From a checkpoint of a small mixture-of-experts model trained on Wikipedia.
Experts: 48 experts in each of 16 layers, 240 GELU neurons an expert, a softmax router.
Below are experts of layer 10 (counted from 0) of a mixture-of-experts language model. Rows are named router (the router's row for the expert), down (a neuron's output weights, with its number) and show model dimensions 0-127. Each number is 500 + 50 x the weight over its row's rms, rounded and kept within 0 to 999. Numbers have three digits each.
Before each expert's rows: a language model's description of what the expert responds to. This comes from a sample of Wikipedia text that the model never trained on.

# expert 42
What it handles: Nouns and verbs about careers and activities in biographies, such as work, began, worked, career, life, playing.
router:488427412488477494540434513428467590440559512427544521472507480521551468500490528464471399574470540503479538443570503514399505494568579487384397498571536553488525491577577427495499525563492506439393577403485459551470547488478488455456509453566512516511457603476453488512478549515473492488492482412411456584545478526546469513517464452561436455512397571521488467429502546507474519547531
down0:563551475429455474521485436526436468465541582486497429559548428545406569459520464511395511517440531481620470472568520509571477496526530537506522452455466569473474458461463558539433487502513427538505436398417426480464532531510501578512520545554480437531402490486478502518458431519451501525470501449513460525545527486483455436489457556592540503427461454446479575463428497508478521423500
down1:492476440584486468491512537560562506491564572525556575523411451493544568450532524571455462533473586398397512453480437540510538556418540534514400401533456427490407440464511473450574526490562463512476442447515471459468404521441504471533556556484557555449479567562456453507571489390494567440542570468577450486413552479539433458494546439538463570539528493441553502449435534427464564577543
down2:591456443545572540515507542550528542482493506512467395507497618473555509469445543444508481474549516362563518512558507530572467479467566455458463519555485485471545512457535503570534473536494487595438432589485533518425430439565457505438437493481558458503499409527495521599511440492553520581574504489550506471373551438562587491521469577569458493579479476570408521536436536512532508527478
down3:528478546560445582402562520469515535525567466503446524533576476434522570498392510476406525479475442441509520565507500492429511487516512488506577445531442533467560451437466544474529491546548473518483388451478530508512453435485564481476465493419515453558512443489481551459341584477478465550532483486570451310458615500538546531427455494510591506532556472559478432559548451447522483460419
down4:406507450531417529497591477585472491554514530523572464462500514483396553442427563417541556563534545443524470509502588513433539493477494447579564483573552428443424511476516514475512517465468507447550433541399600604434517509560535414529513406440543444448466505520410482496476457550532503495551447474527525529476483469461509536517429499465550577508452535490519595538530438525529515442530
down5:522543482447445537455571543471602512486533475568440528470510497570529538485567452515493587504527495474521346541451510531494507526424461600580562407533470438488495454500436500470499385375515517444477495577473377504518469584534471519448548513510528553503676578552466521543436525510505500493471486475490583408442545463528549454466477536551529520553557464474503414553499373562580488510444
down6:541538455472482489477524402542421512512560604443507536490552510466521564466465607530549580555525450390536460606516472504460483426605479466494361548565450563491571487519496475525548550485488418528428523480435550523415490384487561596471473522466504538381389494525379456453533531527600526586509454583487458577465544596497486554542491545555490566375467503528608540503478489590493487471482
down7:502469524576450517581514478400457513445469569564484460565590548393610372536452483463543565442503549487483421450430472495415537580591438513562439438501553490486511461518471540475535561529560499383604392500479502518516479473476508499434512487478468521455460449533453488544523417514463452524522458454523501534523526494513438506575587603408504515428471505517453474584504434466566500587495
down8:540472496517301435548530480450506471459472565556577481502503508493508547446464519562441473564495492452476490582467432439470572447494425497470577484479451361546445521509516572584529538451504496571537396494508440483502415513572508390447466431470467517539434524508441540498547458506541478508514488449495464521471560547503555550538433530470600534533508474523515602440422505496460568488517
down9:427516479539554516472499527478493425401418496495564526515505542500564486438517432455497542481472492526424444490535506510612487530535547483409499533552484626507527427582507451522498579546557491498419497517426542503459404577549517449443519566474476498510421479470432412598507462573466403506541558485521493572634460500448509557537507491470546554484456541510487521520578475482484527452542
down10:425543594531491459413564582564464562446464497517423452490545539453495620568489466471568497453525433564496530501440505483521486475475485524474464535568564469521498506528532583482511584518487538556512490439438616510542498426595476503537473444516493494516525447503485527484501511514446578534622477542518461503551521477529543561518512483537523431458491555439489509591515465582538450537454
down11:546416493514491549534577576410467550472558511445576394462611532536558452441487480472569498531467511498511472546546543498497549534599490501458435536456539567456456488548443551539408590558554508495457525498463368531475494620554531537445514548546509473475446573553493515498560537521489553463550418559378514531466456551486469488481446547478518558471399485524530495394584483437567474436517

# expert 24
What it handles: Determiners, pronouns and relatives that point back or ahead in prose, such as this, that, which, same, each, what.
router:552486488510552567572527559483494559531438528477459506483536499582577524501521499496501466548494473548461502509489522523455446352584608496496543491478560515540572502538710500449548448544522497468483474439589507460557437583575499524514522468518460487514479498467406565472475443528468574534468498515491512556392480630435539446505575473543630433550395527434451581416499530418471553560517
down0:500428463471460489513468451505527540547454525446451524527510491495510455570508454531493497430528503499497466524453526555445489404537514488522439424560522489574493473510485448441587544491516482540495456448534420517550534479426458571470474473582383443483521501445347487530460439563500533515411565409524489392453538541539622570488406583467529542483523561486436489441549577409625495488535
down1:408476557475514519484532456519528562466474494490568521534396483532583458487389491452560528474584420595546529563577470487371533553529458436585575518632541500454462480506482509475529536527470536585496493480482477570519498469504527481429543403465577530557505478502442421532526480466512593470530492500458462515555478561403537478495452662501556512433351469435566600503401491420511493493456
down2:586497539536470468486465524530596458484457461543434535573512500565456471468434493589484441440524423457535525585426529563513520452447486391496553532490488544455475481580409555468574590422558562471452459552511502521457464646542487511402548469511508536468523554447625468472497469510535549498538516519392443502427416544476596405568440542566430546500440532465457454543535525530513483422565
down3:481405477453536423565506588573486516560448415550515514516472496475507445372537400555511528564445515563501551433406512505508568378592497506414500486495471480485499540492521477506525498502456485511568478580487539516573477484523415495482510413527496530518473487533447573470463497435460522443560474498418573388524493442538480560445498464496505497541535502528502478509474528603458538507498
down4:476502491565498433465441538492419582521545526564509480473528517620516503423467572418474544437407504512518452484441586522596473509515513580495535521416494386512399373451538500484446457486517572499492458446515559521462443457420519527497553551525506519570524414481551433502468457368593482563557425454516451428464432474473448472458459452468503579478460506528511508510419519449499447544647
down5:443524518552496578524482390504429429512519527476609589524463498445533466561585556587499515485473550542573488493412561454472510488467466585510552402466516519536555459533504552451497514511465557456657563511575563453445478507464518483385484557442444530492617525405438579443565464515560526463479519475477526441496542478601561452559544501412555469522482441484556564512565458514554511600467
down6:449507535431523470527586463518520535485541514591551456439528461521505551392436502403457525477531501461385530486505459561555471549511444517495546574472468504527543567528492603472470463465523500577531563493419429552417462476446487519476518457530586480499526520551475494473465638491474470521430576471475492479480539499473526621394510488432583487441529486513490590558405429505498454510449
down7:458518499536451491497534512468489491452624592564501477558493443526450495517506501512482556590540455493499451487558443517505412454464569444473380469506523489451469482409445542632433516492451398437529577490552428486510437497367642582532481507586478510471517552503424346529495424486539467449472472566638482465532440617443623499522483444495427494436467509642494476473527518495511458484470
down8:541471406471517495458495537536437501633491569493483485558428522515479461534582470538538505451498492511487519518560473489448552548445513477573498533500562520597504418462463470516589514536488372561405500528570453482375488582499475511567484481529493460496518456508514500519483494503486526569496483437417515517461520496528504529416588469424467558489574432456514468509511512486462538503527
down9:488501478451539580400651460477606544468494544473491535576592487489515376405417517546508551440533503405552518445564427485589534492613508581559437567492538533480411316531517540520533506521498512501513460549577506457526509550566545490497502450517464481435453423492463499450517499466499429550491479598558486506410482576492437462488506554475495574534583451537455503539564349495452440414542
down10:540474467468463567524504465595454526389440445495450486575529449516532366634512526527519579431499502502386498520487523477562504499475474462590540566453487526528470484527533446567405481556469453570603537548421513455557477504503540523487434479455519480533556444409547552506558501499516488557371524478453432509545464499535491552500588491544426498526569507566476538453473473384499553557602
down11:503528505478534533453436471465477476486588480581533534501426540447481510518541457478536464463448482479504545404497502430418476455409484421549579584488465404466490503585459546453506502414420452586585475565491483458495488534549522511457458472472524478509484557489362486506503556445480583526553556519416529438491461552487484524498497587485563561470476518499465489544474543508462481465519

# expert 12
What it handles: Words in proper names of military units, aircraft and institutions, such as Army, Navy, Squadron, Air Force, House, Council, Bombardment.
router:433486477497594541534564557544479586399424487495478506466520524502500514526438504538584366387564455518522423453454460511490429433477571478439492409434479525550476444554721529521463489533448448493495491527463558448454503440426552481447462494538418543507485538565640516579483523499483480498577599558582481502475442538579482532490447437494436566570566504470565442468471526539478443496469
down0:555482484600482407454529473497483544401588464512395508476576488518512515492485475463551558600415477449449529506489494473538527545491511538465545515475526492511488465488384558529447530497468473489439463543497555482478395526557538452420462451449550501581477481594702575493560450484476484546493545556487439545474387496456486551440467561591556430548628453481548559492493444563473469546449
down1:476502525553485490453439385498566479512371484434486545526500575530510534512474530480550410487465499454537464481524564507508598401549596480499566402524490539383481499484480502459543524455504417479507541473606504477542546576505488513582517532470407525523534504548526516598495436467496496485424405531521496459508472545523495461564442457446503471593453629467511536541455540500498460534559
down2:553518476449534452453517463515533648482449429458490522496414634464548436547526488418625455553485521445439538476443510557461536517540483460426494401544556505568477526564475450538484489545485601553456395465497370550530528475448558476464573437461524521530493467527464564425506504465492520459511442423464534533544543445427435489513508546482481499573588470482449404483542519523560479400533
down3:568486466551539511502400439529535516514461589522537473456536508438553550526496532485541443547559516423569548487507590572529521389426646484522499464501513644440461488574544456470565542466491482409484486502432482550474521445519500476523479414473426514503508538480520495396476499484455517530421468472486432570441456574485553487568447462509447451525530577492515596447458492520428424564541
down4:549492459513569528484469426610486480551423530511461522573448482526535438609575465514529503433480461578439551509506564453447433476610491572361443465576441516432451494493462557512469410535504570475555523509515411502418516535487525539576546481499435520409378507508486419516471495479483493432542490518548548459552564478446514581514404543484539590405551557534425473507434442499579564469491
down5:485510569475479465461606502551545489487465430526547544522570482467490450552511502541415496579487527564574549501481616456463508484497478327419579537584470508507508425458484431538436514541428488461463484444476468403516479520606495574476593531578528520583468459522593454456422544445482540478528557456486525466488514466458406509489503467504520443565514457518358538500505508510499437539411
down6:518603503575422452500546480460500480427533494349523498447571505496470451538531495526470534545572505483517405492464529512608592471439414488601460483543448544534500419475532499420477561419542550467529485508408451627559462485528491531577493439493577514509522612487562570531452517522504469480502518517487532386484448532520450558541521534544444617607493474494530518546456549465519481546545
down7:523416471568547414486508425555556548484443507539411517544480643556504428412591552470524580616522502470493470468461472481518442405513504489574473515492496539450504483486512450520536479478538498566489430492481524475549419494497446505439592397487511441544502469539479564458602497582573416521467499539501509571476519460489514433498502512610555540439584575537464487556482509498458532503438
down8:454503516498461512563443469451433556553517547546438504478542398568489492570492466507434482496477387464497485435403481500507449525485564481558438494486520542537542501498544471489370566528489481547643512544454559562536425542566446536488545436524494426432500431524461512540523508448575490541565475540601426442448511544496528423446526511477491582521461594608520494619501472531484518498482
down9:512579547457478507562496446554521407477468472525419515539539442475584449427609568594452539415466426486512491502453525534567513521503466510443432576536488515587478540554510458481454445529495550570482492470479388542504542525529431460484502510520498471521530476518479466478416473553516471420478506580498519472524502480503564522632506605522517558455565576584478525490468474510500505532549
down10:451487665501563467434570475508460606480473546537476589520509528568485558539414457529543426540574521367463442524474547526504495454519484479538632428483442471504522524465426458571456466560468429541462492495398423544496594551514497469583491583557473446531534432433521446498402549509449456478457476431512494511524414557442505454539622515506573510511524501546489432439509583498474402486444
down11:552491476528491516536505555460481468529504494450486442548509552484466488476473521462515573589488503389514456553561502562519518436448528493495455454444550566491550531420580436527478472530498486478592541523529483393482490541504635597510499482474435485517534436480549528515490517546549514563573449483473472465505543562633480418463491486475599490494466533451580504451515457438376443496522

# expert 15
What it handles: Capital letters opening abbreviations and team or company names, especially motor racing teams and makes, such as JR Motorsports, Racing, Chevrolet, SR.
router:496458469465526526515528489525616509506515471541510504503479497509443465529459462472498564605517516505546470477480505590479469434531519492486502408464541573539619473463474487532529508392535504495581524466558484411453477529451573595437434520562525558508543507509615513509457576502457477546418506504578499524461431538435517461503491544534526509488458575514523483526557581520495433465545
down0:476498530509500426505499544462438525615528471504526423550445487476573436463505498532547555602534464523434451514535469423550515563478460491520477526497575505417539579454527450671492535547467451550404462522513492523495569438582550460452559544468490494574427540467450446506442540539534507467525478521411493540583553442463494452580510508515503517517480576476482489410473445489497557414559
down1:457514557545396511531547553523520539400495510425407528437567433518532569394550468589505483433550498528487585542522437498531393465473461479531609506594550418500505497473408452451550441520461548570527591516404419490504428595436407538524521529515452422483482557516584449471445459472531444485591504417481535611452472489562556414484361480498528520457478458555487445470454513473509427487491
down2:580545512550438547429567479546539473580529431512527526454489427515478605479534484547545522514435494517464529509518503565437514495615491486446465542589414557457438530457405390555507508514453497472521529502472542477492583512409448545399520545511557395557553423466466562576530591451516460541500541529585427531515549532432505559472539478369637479441456458469577469487553445600572484446469
down3:489557519434554499546567499517508505561439493501480442524604566548519438533483464446506412479605521527505455519493605475558509536494524581544540519484533539545519490483407503531529472594574575455493538458445515509518456589544506468500482516451488561408459548449501544477445543516499450553533442527407542482558524456466513512462460562387453451558523494533566552516466416553629497482538
down4:467575475483623529469482562448504443596489462560495473431432571500496467522524516520424485533539480359447444497441558483495514483523468607502476377535537420518458482512422588512494589509463493494565511499449446529417517562587538495532523403391582527543482493478497589477461589456500474488447607504511489490462549508491472536390524493469563458512499504404523574485521485563629530458474
down5:457561547581465513562490537532552652506549535454541553545483570539507421492555416491511490497515486407456468485483492528568502477450423476552578581469510534504522516455431440496477504490442479492515402412473513517449525524502479405433533491494547480484493555519459491490474505453505471366446479571401539504666551448520432564564440516469537562454548547493597468464486498479480502516528
down6:461527493416523405524480489567492526513451460511587529536445504470519531446531507557555574534538440502480489482427480506454490401511537537474452492577488577526494494525440482453504430429451481460476505494450513487488462496426536489431479543571453588285470541429384544500488510563561528533475483517561471562472473490527541547309547474575517574513513443583500513507524473494515362432513
down7:527533496502516538485455487450477587440498484435475511395490529483474493423503582450496462495465514569478561529597447519569481503502590460476504525556570643472464436487443429479444491480520408456375546516394493538515584481500436470459640477538511525418520501496407454516537448438471481532497508420484499446553528516581449495523474537478575504509450443634569587528510547449530561480511
down8:459576570451531556523442576625591521502561472467468609515450427534552500472465556535499438510465651505462579495437439485568528543458517541445508435560461425491505502510554528518525548465417510562473493509615485538542449464589533587497581468492444547516457509552507485463553428496535617376514435512398534452483487425564495536596491536495571562532429510554490529500419501528625527536424
down9:495478589521593436493596545534506381434492503422343572482526539577515402528507470404461543515560449469442475481475572596570545473488575458503526530517473538457566474640434469581533438550526526554452417474452591513390562516521435505499523503447539514530462463489454520493493581586478503591554590439483576490553498483517426606491615548493470551452359557522495436542556480403560470499503
down10:493459481594484570573478492554536419458468468607519440461505591502501451529504497503559492522502530494432459577528552531456506466417447493476535403531427551446369430441497504475467549527523651489520448481555458460459533449479484455478513535523561579591556505572468407509493449487471432523484556575481459437434479487526453467457590554546550480508552433430497488406548506536487574503473
down11:482509481503441538447560500474451454503419518531501498529479435506550448584533541489503533508478579511527457461510585472510403447558488486455491485503543535545541531480518430448463452496487609545514492419606372477563509472444497458372431511530525553504551520528486423546413490563540491527604507479583445525482527517441503496402592464527500486527486505584571532480593506443501549508439

# expert 47
What it handles: Nouns and name endings about places, cultures and history, such as church, village, century, Mauryan, Inca, river.
router:447525458501468511593492506472362505518508404488455495487482524423452473488460567541545439487533458520509470454459499559506503494462509473530477481515458565444550444551604474423506528459457567503495476450587526446434572511469520467449497456542410486390523550504483558599513491485492530472494518452520449433569528502642506505488459488510519505564480473443505526478487473466521554502540
down0:451459542490518434542490496387510503596547461523489517493454493528553628530492650558510487575465480443396418466500495492434498472500524421490476522496500476562505579517541551554461550526425508556495498411563520480438546519456423512567466458460456463476451594485456507555457540491470454412511463529488554609624522431507536614537509489523531514499475481476568508506564584526681447474473
down1:518495573542458518431530400458488496527407576471451506544536445510515508505540501479497525471472504502572490567601513514487431591514498504479521584472404477525439599510546480505447484514494516454514501511463481544505552555465516446532491508522531551474525528601568473481548543419507442465501493417532454464524459473411540469500515485517482422439521521501563447515448477549450428535565
down2:549488442455523454567585554495612590528496472531518423526467529496523583433400435495580474517572417408518562486548536555533568485433427430471548583462429495599516498415457484559543437516464425482468468546566567502545499551476431532461508566508414548504537448563538475426494510448496464599466460464506560532554571507561552435482585514581550518462506544501548413469455401465448539550505
down3:502399427514563494500508528519503552575529529548551570498495519424443635556512543563477566463592545543503507465529432488510501511467472463517496490521554440532514474367498504423563552511543455509529549481416490541450476541546463445570549531388575492445450508453495517385468513494461533494518471523565493418530536494479446444504492512461517348535461495418442506482505507612565394457531
down4:494445468524563466514546570511401575584551508508420455509442495545405573478445518505480517554452438522585440516522519541584552513488453513493595508550522502571536555543504589450430520516483486459529542479431490520346622448474518506440448546514521452452477447480541490514521529528480495486509457516568530579502440497451538547602477501599509557495560511507591533585526472550417540560422
down5:556537496569545467505519522552542579561521469459449553488402562487553477493473440498416497489459497500599393452473540446497455492554467571539501527604612428582474478429546511571552498521552563459585586492467502540483605523499420469444567492462530515517513569391453493527472528533557471541465435534495419510431515570366488641501526491661574521542532436575541454530535469419464485499474
down6:541431430504526504486484487501471548496440555470476479471457493539470545491559477427515506531489485504522428590494501439524466465514515473498473520430519380507497454492480495479544472524553410610458507495467513502462530475514445463535525498585469588517414484583340473461493531562477509551514456535549530560491480488481502569542581497622479620511491451496566576575416514525586488478566
down7:376493505511487431523509531558449515464522592452514501538467449484492358584516476520450526462507456539471493498486600584509450480465582508507526486531489490509461482534531500529462497586582566575456508446361504492381537479424604408530462483461553481488497463521415488545442496525435520503530555515556552608590496530427475452497559508591508572420453546586535409415432441581595503552538
down8:478551442531536548483529535537438417389553484548482402518551471546443458504513445536604487531516486454505540533463559490574531508510474491390524470521418508520447512490552476489473500480444514488433565536567520519407474517420512556504472533439521541569591482538517562453537553398507498486529634552432500477397440515480431508522509567514528504455482480622538508479565487446522496525483
down9:511521511558576467537513519455543419496471435502511470514444478499505484455480502519501551534510470425552506598428451451623568559519493409513528488497578471527474579435545503501569406496453445442441641572479506522472565469390528467397507474395499508507549410455457518367457544455507427540559543482463454450397402478486446475519526547494578386487463545440517583493518523480480415493563
down10:408510446542550462491562525524536533498651501497480393551434530574534474474493464569495572435442454472397540461465570552559593476433454598495524479416567451522550534498524549605496482496504430411499548506551432538544449492438488574479582504517443489474518448551478579488411513517545431528490505554516471602496559554614481447514506460536562499533488538423455524468549382477498509535430
down11:476549437570410524552477454437599494618481629583489512503462495513531496569506547592435463560457513550535387492553488415418463401506462444486556497485466538534476469507568512488525496468539576497496433499440392422542433491517454536504466621483393549506468531412469518592586394412513564483519526478508556415453516405566515477540451509549412510576483451467518440477518515506529560549496

# expert 18
What it handles: Nouns, verbs and function words in descriptions of species, anatomy and materials, such as water, cells, stone, are, is.
router:560486443464528570579560477519519586424478533482422491521593467444512529563428481548515489432462524500452558459539532488471514555516503545466528534544504506567494559458526465460454494556507460478488504472466579464569452504526546629510493497487507511467565442606432563546542524509550475617553493446448488480497593618600389462470438545565647512535497474517490543554425578498484587580512
down0:522543534515458520496564518477582485537479479481509449484486503462536471485477542458495540526467636439447536504585475512543531481595524514450534422478506391515448527501605557495480500566556446543452589494495550465508483471450411526528413486514528539473510524499608589517526452587594358490432514518568573434390481508453496567428606443509437541480476504553571543485655491429505559436521
down1:395556536497506462515350533521525502513606523470494493499418382609513473488515527490474487483528495518558492419486492489538437566485610459490509564528497518449488547523472488557484609418560598546407522390450496476509545500506452517487521517548464413622503507510464519517512501521487536503489502377513526498424434443418461564555503557457535492413514521526458462501524475509536469487468
down2:517595464490540556386472461507565437510582513558550502538432531557521625423472509520518448514408501463397516408505495465526577420514525480536437427546499425534606449494495485427605522564513402468552480473503432524486420535552555475520571541531477534490452436469568605454492467467539539417547538503514314509494492548524559507504411441450505526437471487574492499452503511539474561490548
down3:442488576557477505555485537516528534485527521543477505508485478469449545431418537448441465522507564483461477390493452628445657495456529460467625525528499555551524605541516449477583533483519536467492450489492558580449496476569575540589558532539424550419534492493355596493503419488472513553462547515391548504463414516422476514469466532560493532487521428474546495486329503610489521609471
down4:498420470479459379494513615477579449531444454500475470502463532559469550482590500696462530450489447515555437491497455452448464475474474567513440530481572519527527541529472471401534485526404498611499516516484522485446496444469467484460549567535575525444445449593374451430541537530478502551482500542574503546508496428490449518587491525456481507411523493480538512524521480521596447411492
down5:500443498546405617440477459525436458423496493543522513521482478533583503539484517549501460493526461508522500399527589529481550449547541624394519584495504435511557430505642484504488577450529430513566590502488590519409516468563551535531491484559469563521461440438599484519496516520524536535388547503488591509491494442427535444415461453466503542561499531433576533525489588454468504485546
down6:477571538548598488541508412463600500591495452596516456481519571492560535511502534447479527529468504575517451491461587591474558532549438470547466410493502451542453479527512516521491458549535489503552551466544504494468529477508581484502474483484521585524510483524523437505562520520563507543514530499392407462451505473470452542490495533447532514470530507485504470457479476518470462488581
down7:538444368460435495482498518395530379588515456446529443413503569445455535494537505536449563524373490538499442450478555574611494452421462552446479466542460523498430507394467447548472463523486523515435400485489556577549532542477401514458479513493585406479536499484425522471491537506531562467543428593550541435500515549454553489507664596458508471438556487522584583522491449504446542423543
down8:477540444489407430498522426494408557523494499450464532574490510549517484514520566490440471486547577493519524508480503400541519435528562432439423488424513528447509505353455526501450496433546446494550486466387457509466552518413452512456564524498508537426526447498505497470502492434541524541534565458526505421544434552472537536464479566464471478513476583518548524453528535573480486390521
down9:501535527427431589489481446444436437530554565490412483493412490582504453523598488622444523615528524487554567454492474507592463539515496539546426362518496521536495568450493470518494563477490480502447483556507485526554452533482575441450463487480520545451513491481464575574449502522426487469534559496499517504417390544389445496510463566522466549429494416565542470576501461524494557457476
down10:577554571411536540559524497502506463546509486541464638483542539573510482624470555590421468487521464521379477513462448541511452517540505475566535458506493431500529507483556432530517527501483560501565497461511501495589438488503463614536416462488540463492531371443559504497503491428493523577413518502584531609522481573529512548498530458479507472467497435446433486477482461446500444549560
down11:578545427452487506546653543567500500620578420510454467529504440492475506602602437545473548487578505462454496452443464528522465486533481506581479536464537440547525538456441566577600470499519533458513538585443458474543491418394456520512513438544482389533461422475523540453479540375502551562470524487525485412486508482564422468560561391484559554565548413602586522481464456475492416531493

# expert 27
What it handles: Nouns for age, time and amount, mostly after the or a and before of, such as age of 94, years, part, number.
router:499426381468484477460534409461502634548476581491485483452438545536543545601618536547484447518420526470466587438459549517533430541564551507547533427523552518506537470462683420440513529630442448375440521510524496516498393457476387455544422555538421477443409482562445420527438419552528564528523428518509458606510376558466496533486497479479503436543481520573489527495461466505478526547552
down0:469536501519550487536437481517593507428436481495543540422614514613534351519507535540524524547520579543588430548549491479558498424443469427429570522513456592463498503537420470499468472544484476509420521474552495476589527630494537468481538504470454577529514552500412512472572461481442539563572372450449409551482528476553507497528548589470517434524482486511510489414517533502551513432443
down1:480571450525521558469527548554564453534491501503557622515448489614437427517525519530535428553496541456485500553540450479539516480492455533484498489505564431615412596494541472574507493543453488540549453492455459493535565563439444450475515537495535479447527501570500491434458509523491485506531518445536507524511426539476455508527544470577525479414523478508453573423612511417492403578505
down2:479430433449573631489517547581515598418488489447519485513475510493416500529433403468502514509485536530471569464523527553479493480500509524418463490453495451516502474491481561523429497674404522508444498597477522502433499484552541468492441458445417514561500513501420476517472515454572540438433535499547491500514494472513541523440453491471497407522587480463502469459469438576533468487396
down3:472419557529498463540494504427543370515535531539474497424530543576543502473497522580516576520471575473500532518529471432462465480522470423552595521478458505496492438503454430481497539500605547601482474451496500487508485526459505610573503530552523406417506570477620503436526396489431588448561532467497500458388511544501433534462499471504444546507586522562469428502451548431457488527569
down4:482636485579515527486415439541492467483500546461461557490513513508544535373509477474575514599421435504501576464540513534503508444569474443460466578525556467517510438536458452524380528527449495530498475533535488503506534507505492463510587555386528502526450505508514530602496542554542563541539475547550554554531580464521454569580507547544545538545489524474450440455541441469484479433525
down5:511368515536530509486515509494494496477469518482481470463474453496526525505556509530530516344463426523574459525504508530510430436565570498483629538428426542470448434525549569540541523450498562481587472488455436487444504436531466537436561492562523417511523448528519490499462573370491433576544498427402408522465512505571518511504514497512406515558417504573497485533498506422489439494441
down6:455529546542552538484477543598507538520516505544513510431576483493531479525460505526478490485446412446457501528504456501481562569549478569485529493525467430449492507598399430508531499511511525476507500474523585432490538484562525516495534392469525558529464578449476526498632547438493502443489556486495454560485532476463399462439534493389550518498522533421445530461487448482514490477508
down7:513511488451578617495491494473546480450497467514508439521470471493614437541462506474472607515498496494594520472465442385500403437446499508519546513522480488576515488505491548516430525513516506501406495501471470470520514568474501459487526522481492474505507524495465471471462455505496478562490487553523524502502564450472593549505425508505519465449603470460445533438502599467436465477477
down8:450412428476548498492491507494503491527531450522473491514500482567467489481492500571470383474568496559566437482498562497556439476468485503529433599475506475564460551575533548536526507423533602520500469591463555463471484425421471466457496421511478487535505524558480507542447597525488525547568484480554517477516510498544524614462575595601432565447591528391475480470527674601487471529516
down9:529532532571477457595488445554397476472464503512544490572577407506586536527540539438528525526582441488392574577559488491529662525545449495514468441479556537497488508455420457522490426535588441446505499529469460513509497521478460476408573460470449588530581468521449492552448466395538452642475468480552498517448510537464481460538444515468458460564457515401444435491487532442477517541543
down10:431596520507512576548475493413554515462484512477449594475568437548563469509496491526543490482500618531431540563508442422531433569506459447491464549481587505503519442513488508501431667424502549479400460614409430480534477466544402556477514452424513498467517503462479379602459566462474509466432496509450539466507556434490489548519426509522512499490434476480568502484528545528464410503453
down11:529458429510426505469483482435537433627699478516477458525458438528461519509549502561445504460469520501398543517528500469515513500517495493472470473439443520534521464486550547471452485543550461537516480539432573519416447475431488502453498420521469550476532404572441501429510561469498497542500533545471379428526531483572504481563415417470493421542435492482443465476574493457389544580624

# expert 41
What it handles: Table pipes and column headers such as Goals, Pts, Score in sports statistics, plus you, your and they in rule-like instructional text.
router:587539468541504513438456388551484578474548465594446501590505429472497470448521547497467504530425471509489512419471434445468485481475474488548494545512467462450510564429497578505422478603522525617475597591467425418524513472472529470438501480564498481536450546572469465426534549573479483503521435469537569474550530535551504537502465471473598451492447556497569443493453442564551480480511
down0:528432544493534486561537460474497482437606562529489450503516509524512555505509411504504437491496501511368510424532476538499507493472500490560502547449431426534436496537495477476479545514474447505408497480405547590455457579543440440506559467497514419495493484552495495491543638543506519517498450609477449516510453469475514486467508472540560513534497538510524465537467452514499432427530
down1:446532438530428566420478510495470556410484500409569494449423509471504489585446523526457521559486469464492520568482525533534593388519478512469476463525537463530453436471461529506517524403462550441458484474476427494563428515436548522506452545469496463453465513540483480465438406429476532614438535518564421508502422488511489473530539526600520558581556424548585514480504510463477534507461
down2:541568546538475566432534503543455568501511522444554623519597435451513541504501509530548563525476579505581481501378484447549450503475558600414529540504542546552594482555586526436549521505491548533483454485547536509532455504465493445471534450382459576578566453416434519535528510520594490540476459488589475466530499497501527535480503449511478523467509533460517455392479476470480570508501
down3:489542533493536501477512536448512457492519597494492555587382497485460468596517437521432513457491456497553461546532403479449553514462532529499375597475448511457569482520489521542453552430507551471559465512498445408494415536422464546473443473517470517524502527458424474385522509461363410478538487514468497583561485539398527439500522538582560524500471471384532409579469494582586552545660
down4:500473463483488570533497459452542505551492574493496489390478476531495568539527501580553412472492450539447543527474437440453446533474492500403536446499480438455544571531667498503521430484530467464563585487545499467509317560549559548571500498446513579608508396504533457439590555491490491533515646488559521510542504539536373444523561534399557472427552426432419496517412594539501426465487
down5:519500402570473415489507519536491497550489519552412477514549399557458508496622563567463442539440468496424473488480442440491484592532578525540474482496447564523516488510651518480609486564497394461502457512519509608505483521573449462564569547584495545503520504491480439566568549447464510528512607481502602405481472430460569510502509511564564394405516528468455524445461569488441486438470
down6:437465569531431532560519517526473434541444468515571467493424641475563532490484445515592511480472525484463502528583399572564486511516525433624463459471455564445506516509477511486473598472478477490552475474447519588524458454512494389560532499504486543452509529488501499477513538488506590475505531553500521497497487517528463594529520466505433538591464547584453478535400479490497524440539
down7:491585497519526455540367500456531574520444539532487522490440535496516438485535592514575583584520527480552499553431491498448494436527441550461459515481528437530526570483417487519433515480554539526422516495461518438425469571480611442515512476508542583448418443396467471460488437482480437488592435572621495454518482490495508620505474491462483543583497496430495456520538454560495465463476
down8:482526483555434493406545587595460498493518449503546525507483522473581464501549489501489600475624464518444454488473549548639563517515475517535622516428525451533494501414583501532503495496446541527467486432460508532469478570481467581540468488502476453524577466549511552517440492513448505507430501493587491542510521465569554483452496509544463570474423431531452454539511566542433572541489
down9:566560548510505526522451506482518554383452551518522486503516468547457551483451571546427480441565497462471465550471447488462526552536609541492534512573481414460518475502529580432526457561408388455542521491494497478406570512578487471520405467518413475429514468520584491498525505479552541462565552447498481576482548484544556510559637492481503460510503456506477552385530453562534407438457
down10:470530530540391511585424547495429524554461510505650505521476537409550518508533437615536533515413453485476421513612449520466470525589557437403489517577536490525505437480430506488539470487441539516548491587530432447493449560503538553502513478482552515499482479483531517477563469569504531467502501560427446527361486437459531507453513487576555530455544429465543536447549496511556443552534
down11:530509549541553542440459471553479537457492553574314390562533475540437532454535474408506520534604482396485511453560548428454523438561415518514467562571530446601505464453542510547497520546618484479536473579480514590504566547446408492509518514476508514500510546526504495534462475508505531598522471506522554521500441560564498511507486494542500479577534463433440532467527495519448542521477